config.yaml
num_hidden_layers: 11
hidden_size: 128
hidden_act: "swiglu"
balance_loss: 0.00158
norm_eps: 1e-05
tie_word_embeddings: true
train_tokens: 610100000
Below are experts of layer 6 (counted from 0) of a mixture-of-experts language model. Rows are named router (the router's row for the expert), gate (a neuron's input weights, with its number), up (a neuron's input weights, with its number), down (a neuron's output weights, with its number) and show model dimensions 0-127. Each number is 128 + 32 x the weight over its row's rms, rounded and kept within 0 to 255. Numbers have three digits each.
After each expert's rows: a language model's description of what the expert responds to; "comes before" lists some tokens at least twice as common just after its tokens as in all text. This comes from a sample of Wikipedia text that the model never trained on. Tokens count by the router's weight.

# expert 13
router:133141119110123076142143102087159176147154141087150070145094192142120074146118064115135102072124110170115090147127155117121200122109137187167118099130091143164092105190067170097117103139120103135085091130172121094141124121159108099110170156119112091174147134173166139160163113050142135113143146156126132098039096092096166164082105112120128076123190108164083116126103134097116080094093
gate0:090164160137092160149181123109137153136128153121137164105166124060142097180149050124146165163088089070144085158173132090106143184145177149114122150137093164093085152172151136157073140107103085120197185133109110120079123131137091136116116123169136135117147140141148200136097157156146138109158111179154109126098131130092130131046101114117102043161115114170084132113175115159130083074095
up0:153094125145149128118106111068077102175146151117083140081074128117162148131154171129135160169096114146121096143059162111099150192152082107125150083151098185185109074122125150138112157094106127142152122096121109131115119131078144143168149193119115144112161127161136077084129069090101092108129156165054128146099145084107175087052105159187129136167120165110091173113114102109165054155123
down0:125154138142138122164109174118067090135112102095141131148115067162095175119189062127100089096149161157162220108145152105218160080095122132090134095152130140149101083113097114195151129177121160144056116106124160127201093110108133082137112142125198149146098102098129136173102112120134153136151125115087153127129137140183097151085180095124134134135159173119134132210121152136151174123126
gate1:124115178078084120127095086158163110166102138110142131140096093177117133126191167143173135098183160073150083167115110129159144165183112127131086139073186171134150146156173155096103066142128081142096130103140167158172121152150115157106157068082115130089194125190133142134083122101115079144115136101120075095161142124084161112143201123116182162147081161113149110172146155112181117152109
up1:134122131141105126105076121140164172091061116074115084219092184110135182193103152121120083067139110083124133112147067183125148169147149105129075103110154129092103124168137122115137135119080168119096097106172137129085184147180101104124087126120119144114142136117127115116118139155144151082111180127089089144075150089132088093186106145110114144103027104142155106118144143168144174079112
down1:165181100166129115100177134167138111093129090114098157148131118159195070130141126130118101055076137158136178139127135123164126135096070169113125130120160094169167113168071098136141140143126167101097091098165180164130137180105159115089135191129144140139165090095135113169111150146139149099166119133058164101092161129156173100083060108135094164134193078127187110120102152076113149099075
What it handles: Prepositions after nouns
comes before: " the", " a", " his", " its", " their", " an"

# expert 5
router:120132129082088125127157106140138155164110073148140103142138169191115060147120073136092140097099096135136082135097147084084153135090078130177118118151085190089142110160085160036177117105150123098100070091119123127144141087179087095130133128114077088162138207175157142151165082150124123098121118152156132114106119137142138164081092080123093099080179130139113102076112148124152070085143
gate0:090082149175081132156077132121138185140122082129053099113143105122136042111103108100154101122146091193120166118173166095151128106087097139161110136137136125168130179144082117176134129101129171144128087143084168182125122085079063090158132141159113113173168120130149122119143086114125147140083106098128143147099133053126065140125165139160116071115140103162111166116155186122101038116149
up0:144111075129115135113124104088117139120166156166070077156103117101137080149131079121150151122172093172102152126064171104160119095158123115155167181157161138141136033156139125134129071159133118178156170113116109142092156155139110061139113130134106171163133067146181113163084113123137135117153066110089108105152092100139120163213148175123166209085067170143131130115151139155126118080120
down0:132130117128122143095101138134177138110118091170135101152101111162106113120087142162128162128080077108174149086110181115145174160158119062079111127062165146122161080142129119132153100134173138196085105167171142111127100102162115114131104154098105124129144104118112095098094109113128075129108138139225140057103195181135096168079155167158161146130113085156057089125151137126170141187190
gate1:141154147113167152123140047176105172151187101127111098089076173192103051100155162142099180109159059089165100110189126128090149139147133122138128141155126134123150140118109142111128172108131101098186094124092116147107084130102143090141117117148145100118154153081204157146088089164105145181101107108129149104123091128117106170106173146096136191176188132161138120145181100165114128067081
up1:133161116123191115115140023180063156140096077133130113099121111179087107084142131113094186111161123051197143148146161139099129147143156156147155155130117062128094173143165185157082105121114101150108135113082175136133101126145153124119131144132125158123130110103148116118118103106141104137148155068171107123146086173112097134104165229151126163174144099136133116145108146104084137178054
down1:185132184111117079144143164109183123116137105148150097134209062146101113132163098140150101168158177111154175125121175125102076107158105111049121110119167179117114083122141167140135094208161160152152129138175122160099098146138120102087087121187118167112195107119151096074100125048151100134133151182090123159094167142130157151111098087155148115167107170144094133130143168120134140163101
What it handles: Auxiliary and copular verbs
comes before: " a", " been", " not", " be", " also", " an"

# expert 21
router:135096103082103097101128127100114168187141078124201099105114160142113095112146073154118135061106103105122090120100099079128161138110095173127148062099096139167141090121111155117139120109077080104051101134180088108177152138114137136133118143074097115153148194187157210156126135128151180109133102123122129104127080083121063161097153082079127126110191146109084121147117168146100118126092
gate0:072153112105156090183142129113192151127177199157115105153198138151148085090148113185151151136112179138136128117124092099143097132134067099148099128134135102081120108108168096124095171131173156152158096156164123115139121175172162193115061119136133148104095163117119133123152119162181201136206114106119147129155096148091144141122034095095130114167138084190124098125117106137136113121072
up0:147092093104203153122092148062144114108135182143107130181155114087119068083113161092115123153039117110123135071129194154171139090085093128171149057088148110115061105087137082085111081128122125178117126124129121114108176104153153139148133096092084067112119099114121092088105066109134128071100127072146144130161131143100121135112134103106140114102161174161091103166143081123151141127087
down0:168113123092117187110105102162107082113082164157184099162164065097139128114068075110158170129098158183147149091139138123137082101145110125181127136199121126153090084087104118129121094148067136092132108051131117105085104077118122136111087087118120095173113156074114112114134061136153092118130131174189144118060132141125135123159149154128149113090081177103090151178177159142098148127092
gate1:097104137136096089148145070114056164191170148150132117087110138107140095119099116086150158081093138150090133125117124122126181200106086114164133151152155154143165102111127146114150162158123097169189116069116149134098128090117156175169100182182137083132085125100145145131058116060143148067141080143147100126191136061097082106112166159170196113110158120138160097122121145093133100104124
up1:139170141126138119092094117155167129133132155072171135126170151197119110133144148140127136131125055153174093109102074102098024146102143158133106108141170117172170139133085127119111143099155091171107109116161154157175137189150107136114135077054082185137193124134160099089191144131079111130049167100129147114086153132163144151142138122131073137109082172163094117132155131160159163153101
down1:097144122132108140150120117113105148239105134154161169120158162102081126091083151113129114170102117119163115108100118135159113124134138119088125110124167116172214210119107166070100135102160110121110114154144132162186120100136090105100126147114119163174130182133139112155103179070060130209148126134079143093092131142099119129144085139047077082113142123081148182167122149118160109148169
What it handles: Noun-forming suffixes
comes before: " of", ",", ".", " and", " to", " in"

# expert 18
router:095146078109134108114127099088110230145122100152192108124146131163152071158099114129126083100095126154137038174153138101140172158089109157194087113109083146124112089121122207089132093105139125083099072096154108143147178122162109117108130130114071110131121158166136144176154121119159174093106113152119167079081077127106122156135107111114103109083122159140042168131090121145144083107125
gate0:102142183148135152091178133138122171174116135139156103120168121141132119112171104166114171143120152120163211177065137137119148088099180148127107161129108127105124142127113157156151146066138149124113170124080204163120134124061133121107145139098112181138121113155133238131136125115104048155134099180082176146114103079128158143170080107145134104129146197105159173141160185131181115111109
up0:164079126069069139157163121138150121116124090157155143119101041092076124158113142146153139165135093117080130112160089135220101093045099074122137068068092161146093143181102130137148129121116133132135120133146128108129114126134160171090176107123190105181089143100154132159104133136086116177140124145186112133151138044101098119092151122141168075134104179155118092158090113153117113147094
down0:151155173177191119104110140090173117138125111138082127130124106114164170079098124111124159200131166173091176170132101098149076115148156139166085138140112146097074187108143113172044093164077128114099117083112213104135124133096103144137133115112119125098135135097139130114196088191125111099065100052110108159166118103082094139159121136172128141153142178166103121125145094135148107098170
gate1:141135136107128091098059183137132093142181140178103095070196126087117056119137151119136116126112126134109091102113177149097147165118136143112109081166170146180144146145092127137048142145094154198141125126191140167147064110144086177153108123065118125108182169126136133177121182141147100098116115141106165133110147128148108103121076056164049070148148118132152128136108170153144159150127
up1:111109169165133091133199120156114151126120112060111168183114136086155141136083088152112097076180122109118160165115168119196160100121149094159176177122111136119140132109121145165188119100160124101125160140088129150075179167143150115132158157119117157145051167156079139120069103086083173083142174090127085162113164092148076157146176110079159117161113166066103103148150111089103108120128
down1:129158159145098099083130041154107126135156145084180222157119124102117115132155143167065132125118175128104136089141170106198064125190083104147123111126133133097101135121144112176163125171065106109125113161099148125156097149168070147164096148140136129149084098153118102193126179137051125141111147128168144129099160135130153117136078164109077135163107122123135069090106102138133065134181
What it handles: Table line breaks, symbols
comes before: "|", " |", "-", "|---|---|---|---|---|---|", "0", "|---|---|---|---"

# expert 37
router:126127108081141102118122094114148210190169107123178055113091145202131116156099056097139120100087123135131112171134109080116154147101137132130107104121128148155111100128130188097128123115122088120139043134155111136144125081170141098161166133118091143165145172183129123162152101107159207141140111157126162069062073081136138216143096116122135122094187099125081139120123150130125080124138
gate0:164088036118042117118113134086156164126118106091109203111130180099116141130159126110095135100138098133121127097136104091135130161157154154150138135103091132162168095086092036113148158157193131138114120087075147169119093073116119086162133115142115132111148136107176097068186178088161167180089126094181109165107130145157132183138102135124158129124146081105137177154170122134091098159129
up0:076099166188177138115130161134131072127124173142148140168126071143095206129093142193130145149113100126138120119121116123090147064118081131116172094119166091130119153190119186146098122199089143160120114089174103058137153233080142134091094079082151126125071132140121124156111108156087095094120130086117183117153143125109111067103116115100115156150153150150095096121142133155136171114131
down0:138140095163125180096148160137147109105120143172136138171083117095069097124135192161165128054118107084109151087107062158129101049170159104206143156138098133126155055106121154123169117127154144138128089145155053103123153110148157175133129141116118092146159160232122147123162092133119174091109124100067124143105112130112136209116110109127107122099126121136139075156149179137084141119118
gate1:096128084153161176090131149070065085086182119197106099142162172083104110176126096111116128108130093133165077113128124102137096098142099090111132142097188148100124051134141142068134139138098146113115118131156112119090125152110140101096147106083131156131109109198105140105046150081136133160136138075105177146119162051121123204125141087110177137113159073069102112095165108140146115150122
up1:057123105146173130139087164124142136152166077188076145136201110083119109069178103082180108116125186147153093148102132134153076110152083103114144171131157126087083095060125112141099172140054185096131097116163117122104142100075191099078122165135132120093109151093107125114154097086179149131138151114124145134156133082130128135141111107066139095085102097104136146108169129168112076139169
down1:149076100176134153094100069160112200148151090088138080179117124139096139071192153110102150120183169148159082176143152123191088076133120108131108159144152056103150168170136082143114140174108147126195140099121113140108115106135104147119126141116128166173117124092104130132113123112092153164187113135120079149170183113131148121127119154101089129059110174122187169139125069154085123098178
What it handles: Numbers in tables
comes before: " |", ".", "–", ",", ";", "th"

# expert 38
router:097128127108106123124125140104167173147121136090157094107110168160125070128090074139085118058101113117136110120137118120133177168145116148164119074166096175094113074125079152083139096097134134151069048152149093117186179113169156126119137087086071125171107167149110177180175107060153140120121160161137109091097116131112126162124140120106095059089209132141063140104111143133167089117135
gate0:074122154123133086142103117165159161092154104145140186140148139188142101086137139146132125062147108124117152137076116156128109048159105107165155067110172170124117195190118143107163074084127144124082131068146132218115083116130103117140107138146112088102078148135175070153083128153179146141112139123158178175094108032142134126094096142147119125143153146169139159135114139114148114185131
up0:162124116129164124132154119055147098109092102137085147148123125122122125084175205151161076182172142164126109148109115122127151122151052124150125154122101105129087111095140161137135061112118149193135157116107110197073144116097093188087067139130133108149133108125123145114147090217150149165173094071112174152114198089074089171109124149088114138118179127151106163138097105110079113152102
down0:123113136147136078161045074140140149110123116112172158183127092151140095106163148121115117073073166149112146137127084167163102104155086129174170141089063138100141157123052104060169060126087121139181117139140088212158092123134077150147114090162108139101122072128120153201150155139142145164130149111151132156144155108145126167104196076150140143116148086177133135164127121153151156138118
gate1:075169165080131134131189093147080101081143088087121138109131136063078159126124191145162100132103081160097183103141111144108079090059098132130120150141136102104168183133124143105144155154118093114183119139084153077119122134075112109164107127138077073112131188137181124081136111105126136118103104139164146131099120128120130112180130176143197151084156050154073095147121169112122191108139
up1:112150163036101149103053143172108123119073163109105095150129100129202070099123127140112168095129153111116131152137102165108107189086117130131148121118122180119151162092110130152147090101095188107041090131129091158161146166085119139167103056142181116141159103148102061127114137124109163096162162136130129105159172112060085120126153061124138108170111129121107141066149121161124164134104
down1:150082142089139085067114134094149215170138124131105122146159161112158102073128086165101105201126136118095101188124114161142152123177149116097132136121121141119133085151142137173109086111129191108132117079159110176166120134186165095126146130104166109160131120101106133148129112141192157151062097127057149167109118109114176129088094100082096092184086169161124122089185181143071134120091
What it handles: Comma clause breaks
comes before: " and", " which", " but", " the", " he", " including"

# expert 20
router:087141077077096121154115088141132167181149099095147053100142147159139104130136078109079125073080122152073111125130137045123161164131123171171118065152117144150131075124130190080154112120151108103127079092152124112153138096184158068118145181112093132151135159177116147143192099090133197142128092110106155100132089112104108175136083107075098114110149129138074137126093156129117099073121
gate0:124126091102103143170113149167137056143190156177131083053147136107136147172112105113180106099110111148126103091187124196145119118096070148185146088146126163110155101156175120175156097076156169149102147110142134119102171122116089128103128154154146121197125123136092162116186148113132107154163032094115108115096090148141056166122093109134107126098142130165119088119122152111082129085065
up0:133113163191166118106145079138156147129075204160204095111111110051149118122095130152151166164128141117150120135089137111173111115116131096148148131131187088155127187149140145093194127124190142133084132163139154204139078132121152107063167114061080115158173119148145142120101119106104185159059155132164138094115148087131141130154134114150119112138161162144068116090120114187161114173141
down0:131099115119158146161107158145142115075134172142162137147122110026122173135152129098095111087169149103129177085145125171150120092116170174114112133116148094119125126130097130126094124127123146115153130133179129148137083129216116104144113153110089076127091165178150171088128110129182138143123130141027020153167125136151159093053106134161075173126119105142149165126096129150064143095114
gate1:091109111076138124112126121128131110105164131150126152093135110138140139144135099125167146166151108110148173127114057144087044151124099090119116126125116117113115123096107092105067132136108122116143054206100138165118126139141186049140087100127163134144177163143090082109118124171137187078072167198143142103114156142097080103178152065180186141096147119077135134135115146132155131070198
up1:178076181090194140166117125171177180150161183163124113136122114107153078131101134117131179135150129143131195130149125138123111130159173124085130113113110131229132138107165134126152095103124146110118074113080128187125164145152131099192103181115118125157118141145100111116108110115110143161103179195177188149118111116131104157122151171116092172132176123098076071129118198168103124103060
down1:131084142106140186116174108104173131105142091174176114126148108122116148130171123114131207142129165152073121147105124088076177209108180101157126075146117070166164125132141125154133129120064132123150153086131102132112130166164151087182103154185087129131062128071133135161155123113155102120122102132155127105153101093159088113095154222112162112096112119165115145207141118057117100139116
What it handles: Digits in numbers
comes before: " |", ")", "%", " (", " km", " m"

# expert 10
router:115115119096101093074133126141131150175151110103159106130127135109134097132093080130088091084125121109141070125107104100130177123141155201172069073101138165100121086170091146093168073135099118135079094165154095097182140141165155109095143111109086126145163182211132177166169077109099146124120108138164145067135104082091089169122125106110128065115191165107087169166136131109148084132088
gate0:134112170078169105107097173163110207115129097136153158115172157127129124056099105134192155097157149109145060058121137121164146168119144121180133133100141150130122109152133151096076165110070129136152182115094193140164141093122144110088171165152144096125177105106059080136158154133159127078104114164098127187116152132088177142118112129124163093152090095191145156150152122190173100145115
up0:142132139142125146135144149105173149127125123176128101182112096099066119134088193123114101085100146137115167173109161094069174142147167134101124102143125113175163189071120134153148102108096168147178076151181124099140161145123169161172125106120108141102125137149076073096078177168150166184141086107089134118143165146154109091160082166218128120123148186118067118152146150077116099156081
down0:107088147066142148081183112120150147152182133076114092139141103119126165122121129160100115163164138152142105119129158086171139188121171112120111111115095069096069116181125172113147105150084099121136129100104107152164117082108111099119158110066155154133138068079061152175124135111108052155098124098104137146125188116075123120074143137165176137174129149169104093155157060214110142117157
gate1:079131124152166101168210093184044178151077209143155100128124138100150136179153056106139085112098091084103152104100091141125148092158179128102113103153128118130068116106109118131108131077105126162137119124153103122126154131125151182147120144180168150076144142117125145133136093135161090128145114154171099092093136142158115089153093157037126176080130108157173130058103129159106133107109
up1:169106136139122117125131131137142184134075125136132169089109131177100102202143149165142101109133134192123067176221121130152137155106136124117052117117166101191101134111073068163126158121132131161126121116115219086073129106138142159148115108115097141105113089107119077171118151121132102105148101105116103121107107107147083103152150086136077170126164179164117118163056151059136146178160
down1:155082121164157056133176148117122133185073185145131094108112140129103102168208147094086112135076119176134138146128095135140212110130129129126090153096121161083143087165093116160112140081108170162134167116135148132129104149144163162168150104159122150122112107085204082195144077138113139138109135129209136150101124122135135084096153198114156142040085126148153123108088150101153126122109
What it handles: Suffixes and general nouns
comes before: " and", ",", " of", " in", " to", "ly"

# expert 0
router:096150107086120103143099156094154200130119099134177111151141147154128090123122123136131175072096156076106102131141154111078233175095166134120107062142110140160127111100131119112214085138132134090150123120145093080186143121134146108122168121106080092176130161194125180124174039125185108104093076173162138137101114122152133167096185140093152121140148127165110133158139129153158105146134
gate0:175161145113110130083136212077145119132143130125133145144153104142131173079162137060153156057133166097109130166202161155094134146098112072169081081104106116171118151110158114144070123133154100148165125182116081069162110163136140176098138103153080102089153137134092151109061080111134136077097088184129102153120107144166129129143130166123139146142082155153132217150109097099161111123136
up0:108134154146117093116134174177145153118203137122080198107188124088126132108156080124160143073179104071130114119120162140092179112139069104113151139158091103124096132076177130163137050185141162115152188127087199151146113112149130144134128140123061132122152110128118177127100102149164157185092099129166121183126139149161193115111155140092144118134117177111139140172111119140156058181133
down0:144132133075144112155124170127137146133154126125125087113175175107087108091161124126162111121130108122147128106169164100143133158108150140131114118147166166132139130080107083106196079151157168093115149162116119155126126152146162168158145124157067111168067082133103133093149091163092000146115082105150142134145164161151193150151151136105125151167123073167194145144189109153108179097084
gate1:168150092156134147107106149109156092092134113102210062136139081159118135087174180084079179118155196129115125168146175154086164144168137164106154154145068081159109110151123127122112171182149075088132095099130097123155101170125127141089133130139085062136141148111125101203155156122140154135102087159131107153121100152140181161096147146145131113122145087034151133181106135115172101136083
up1:069120067124072120084126163134121078152168095120136120149091147142140104121083091092110098102141063151139084163150125174191137125147145122158116107181131160103095106115125104167197130091138129102176159157110109136113121157140171123095175118149101161192097131159148118065093084116135126084177156134136103124103129181090144140128171134089149121138063163190079188091123157174120149084196
down1:173146121078093090080130157134109136161165076138138125156062105076142112161127119084147166156143134120098069190076097080074168188146148100147051148094130100135086171152099091143190190115144142123123147135126140126077092103184110142130091091086111141142103106104071128088140140162132205139099104131189122137157106144102074174110084133074119154148115132126175127129131110128167143104142
What it handles: Sentence and line ends
comes before: "\n", "-", " The", " In", " He", "=="

# expert 30
router:110121123119111078126163135073144138156160097122150120126122141160145087114081077154083114108097127145089123130117139100086214165154109127144110098096121135160137125117130151113154069098135148111088055117207101113185174132168157090104194141121098149177149159175146153167138127082142131101147163138110151053101081131138129167149150071128099065075203175104085109125107146132182106089114
gate0:079177074132104162104139098123161121128110198132171145143144129170106131152112150087153120165111140074137154176130145106161107180124125115086145130103117109171153132062111155128093154136156094080149119146151153120161077112113091122182080139078130160201095181082153167154094097165204114199139188146145122120113081081154125105156110172156167055178130138118136075143119108131125083132116
up0:156081201130104182115088168107167143123133099113190086102122122110171196152168209144091088127105095118124100079130091121134148114172101177122124136163087104146098125184127104175133045189155170135159140082109077106126124152133120104125198135182165140110182122080109135095140148101127155095136116183158132084167134152112125175117110149147140152153121146107129195128168097140111145124083
down0:138089117094134162143123164144093109121057130128182108134089114100160133121138168092109095155106132107172186095155126060144122150135124147124140075124105126159139107134106123101172128061118180088172097069127063091149067105107105219162084076081121124142134094138132144130099148140103148133145191110151187117110077182067101149132207125108138140146158144137116111086106100175123089098087
gate1:087115120155151124114150113077117096136139067129082093106130141157106089099108138118093102137113135131090105146079144172139133096129115162135154085118115185133104072109087145188182074075138155101116100170067114155159089200142131099152070138145117187124102163156126169144122146185102150162127145133126152156159056099160089125130155191218168129156171182113154161131075151143096120120157
up1:138178081122119128160121111074105079129132133082161074085112086082161143130171159096153112108114131145168122133178152112141161133144101123156083138090085083081079145136156090074131210170137111133096125091183122095078106105146167101103160121145098134141151089160167152096154106197101088114139148114103115142137168138091159069181073089061112106112148168146127133193191102125167115130138
down1:175133070124145211111152139131157082108140166097164112090137146126126193178126119034161108117167113123144136194136146159133095148153091122187140144133155072141131151123097141092192179166107096164139089132135137143107177107092130147173212083139139062146108147142113110152122097111125177129123194097084169167118138123080130126093170154164086092146150135175137124132103102115138152171158
What it handles: Linking conjunctions, prepositions
comes before: " the", " a", " his", " be", " her", " its"

# expert 25
router:133139135092165130086120128169159134189118108094141102097116150140113126159112096130127131102112111089131074129103169097119176158103086202171114090132114135143123073142066127097133100144126109124083085151171114136172143123166166106114145141109069085138164197195142186182168095056179133087123164175119136109095075093141138153081106092107145086101167164093089117125126163106153098064082
gate0:171136088119097165127085187196113147180119159140143156118162061067159137106179130164141147088104096107124095096112167096094110120090126165175139087088107123143132082158102113126138088166131123123109176164144120137133125072141165111100137170087091045154161190178108171092104149087191180102094112138139127121094096093146141152127139168095098098124132138146158082157155197163136099098109
up0:141144096125157126127126219193105072174090161118100179126133126135182139145195130176122156108119087133089113091116161177105118107178115139145127105124108202142129115091062108091086165151180110154086147197132075177162145098163181139105112121086092100115127109130117154095114088133147174070114096087158145098121129079173174155153142133087097120167137156154153151167155133157143100095125
down0:104141185130215183128120106120153138083137133103041154131120089135153151077081152100102145164144146165175147125170139173158174158108149106134155118105151120139141099149129096125122078178183121102138116158196099154112106207131142142162103144171120124116172159076115117132151159143126036093169173136117107178092179068102137108098124096172139069127155106129094100150093124114128156113163
gate1:063159053178110132154169136122092137132136140099126130134116148159170123072154143134165083138153107151158114058109171131135141118103104177154121085108140128186185184157146170068089109158101151101165085158141180118119143142138159176112185083183095107123157170138150160072087178071075107110153164111086151115140086121173106124084101082106097157119141098097116110117132147180104109107100
up1:122088077185152132156145155173166167133159118112118132112096101167101128076133138099166123086158123112125123107173149140133179109124092157138028096142126203143101164103125116118129146157185128129178164147139194161033121177141143134141171106170119131099108074146171141072098161141086049116166126155141140088121071088162070109136140106096085138099153144107108126104155158135158109139118
down1:144156131112140174125169146125118132130107222114084116109147099100096147133126141148149062165179120058087080137130125158116109121119138197146139194103123090163129130166095159111092149135169141100146169152090043114105154173099117175098080117103167142137170121057157091111148117141080156154101186118083134176136152082119102196113068138176169114119133106135143111168096131138164105116154
What it handles: Past and reporting verbs
comes before: " by", " to", " the", " in", " as", " that"

# expert 22
router:136084086079103116131158119077141190170144100091178100123093145194098093176075134084110147085119096143102126144125098077133152156137108125150117083095112166133092065118093167087102053086116120087122120169165087145190120132135156106140179118081075072196105190170121162176117093127117139109144168129126153127084090106093134174090108108106137124111163123125099149113101142092107075135128
gate0:091110043168096144103131118125090135092152087133084136123136128157112138190123121109138167185099168097201092124163091134115141171133078164136103126135156087131126156128138199154150188175125183144148142170145164100117063144138084087147099144071084163145037156086179099071184141112135091148125066130139155121127143155137074153131120131094081155127137123132141139132100079153136160113126
up0:136088128114116102171164182195133116140172125118193092109181096122134174137118171163205098119163099098118144126138131184150108120121175096158140098164105207108122180131077142114122122118153126112189087093130118158187151122120147212164149090130109152154176091148114151148093095141129141146122140164092095119108131205099134131085121089141143122092071147130124150139189153125066123141194
down0:111134099116146077125144103131110145084170148119165124121139068096060127170155187094156176119117114173188117110190140102204152145129195105155079115181128148133162141149075124143126132062139192109178072114196109121113130141114172172136129143098104027106136103109107109191103130135111117153180123109124136148142163117165158161168114117101124077156156114157145116165117153132127074127135
gate1:161132148128192043125118097088134145166092103174115099194134091126117103100144088134165194105132128140051118125111112116122146148159123117155080099081119113084088157129138155181169142146098170089150154180138103163146135172142072098085143136107161164181107168130081183121155082175107143134129149083109155131173137076121139113109092157133199175122165099127095124141144079140185149163153
up1:111108107127153075143128106099149119074178125095112127143119146024123113119134131127142185102108155119061204104086132078137154140097134164140077139103132150187088134120168132104151102133068136152145151203113101081121167143209138130153132196104177096089144121139116088169110140181086135167151129176137151113154167154047098104115159144098133115158109105106113154140065104148114132114144
down1:119095141087137177130110101138113097047105120137127092108105139130182138084114155130125152150127145163154106089173157156084142129143137144085141209166120127146077129160128117172095161129188109151041166145182098129094091114055181153174125157121126110182131177125196120123093135076155089150145182157068067130075187119131163118127154136156084124138155110084113139142156126145138098142142
What it handles: Country and national names
comes before: " States", ",", ".", " Kingdom", "ian", " York"

# expert 16
router:134151079095142112128162081117144232146140142114134130100149176131121091146077105140077134100148127146146101139140148112147157140093115144152102080159105136161117107149118205077125046109093116078107065142120100109185174159127142112134194158093057102156096190156108141167182119140155149076165102112161143112100103102131146171117116081091082092059112120128105135123131131131146068114093
gate0:052153164158133180153090101176140158127092098063134094141154155145055148088136135177129150114144144108089117117124120111165138133114119160178149124140156167137080141103110148139155157167058129153152171122129147108134124093050112116157153172152191126083077129070104168125133158162115168153084087119100142079041104169148179127158131158135118104107102072106100069116143140118069150141136
up0:117127132177150111086120092129150178125137162133123208145162107103138150111075089108125115109164158106132109100146106143067091082083192119105083168101119081107123086166130153135207111092152079170113054123096108134093165162157110101073143108121122116085147151053154139097115084100142136156130138154129126160161130070083051122082160106130143123143156110125133101182158180109095130139188
down0:093140130108165093123156084159147132102082122146088101097167120170165128140151120137126115044088137116089150093152160138143145180150137166135129151176118205171105121141129132141092107191156081122208155145150143176101127141124125123159145180161099150115097085149145128068110075052121129166113103132206173184078105097102184165120113113094140081099101116132062118166113127144129095153113
gate1:143114161128104095109071140194090122105100151118179193119125088126088155134123071121083129095118104176107183056157198163145148117128111167130125147127092124071116097127140132152143125116124144146153128164092135167168095087147130131068170167128130127170155156137158136145201117103100108108108133139115128106098157123149172165081193145162134129088155107183077131143124107153050032111170
up1:041142120131190157192156146045160106096110111132131105105163097133107122081170167150169138144150143163162060173150086135133139079093127112088104122103140117102190139141097132091167114108131103094135166108172115052137111134146099107140140130164109177111137145086186137115093148150175154104203110115120133139117158135150086100173122148128162205160140156073133130138126185110117137182085
down1:092131146148113149118108142095145108131059065141154151180085168145088143119113133118114129067155134116046121098126066076101129124069106140061103186117084185117155132159163128177118170167125130184140195133079118141116083117153137130156078133116084146114164200104096129085119144112069133156126131079130183043127161084136121124095119116146107104150090178126141157119121148116144111108099
What it handles: Heading markup, newlines
comes before: "\n", "The", "==", "-", "===", "In"

# expert 14
router:102124079083099123118133084082137176180155088116217091089116146160170111174110133131144095108116129111102106146106134054077136176128099201142072076097110157127086090141118126051149126112138098075129089141169110108173155104110140115137197173138097100116118216156143147163138135120150177121105149136103145084108105139096073165126122109088134130117155137110066155123080157136095112112138
gate0:144098104134151128177091144109134123080119130158129181118132143108131062088127151091090143125110174157136158152108134110098096167070109153206155184069115112144115106158135104121135183164139162057185160105157119102178153074153139102089149149080168194111145139166069157176099157117091175108090146141102113170148133078150132086133137127076138095105095159161122160115056096135180110139136
up0:104135118154079153148152153173067190150088177077125116130147134129119083218126167097146161137141168154108116084138110065172140161109100103139100096117149169105155150134153140151065095146090146123107141129109104199096093179145166132159072119172144131190078137124165100141084102068145070153139071179129150120121064166134135178121160127134110144124196128108154132109154145113176111140129
down0:105133071133104172085181100158161167157114126090118091090051153102130108125104137141045154126126124118140129185109049114130121105122113126084180149141136153038142139124140123160102099146117130166150075101153143129124141114138163094102177096138088096137137114109073079172185107123101132093106111165158144103159088189070138109112076167145169194099141136105135102187135119109068106112125
gate1:134095159133108096076113074119108099151163106121110102097090218089087115106098117109119122096117110130128137121086134130077072101139122093095102082082107130127160067118171096130061061167157157148057121157227068096159080154079110100131133172109137133174166125161116098114138126100144078099152142114122174112157137132101146106140088107119150139156144147180090159106138139158134165175081
up1:177167084135136075099120123133140149147123081105122096108142080243146120107112176068170156085140104114110128114146125122098151097069148098151155066169093121181129169166094132124115156081131142122147105132098173089143156131077079146103143084120123164104157100083140133110096152102112153156145115153126139154129115101137189143120168141103081170150108083128110104161077222092095120059149
down1:124079077141077117162139090111141136137182073161133123128189119177151120156159100083118151139181122074126094115137110177162155159113101167127162182129193124158105106118093211173123150096131124172187133144125089091153143105160130111132120125111075115132162120151103098141173187132104130158125095127167130118209176139134123159104158106095100158119141123176090124167108219113127093164190
What it handles: Codes in data tables
comes before: " |", ")", " ·", " JPL", "_{", ";"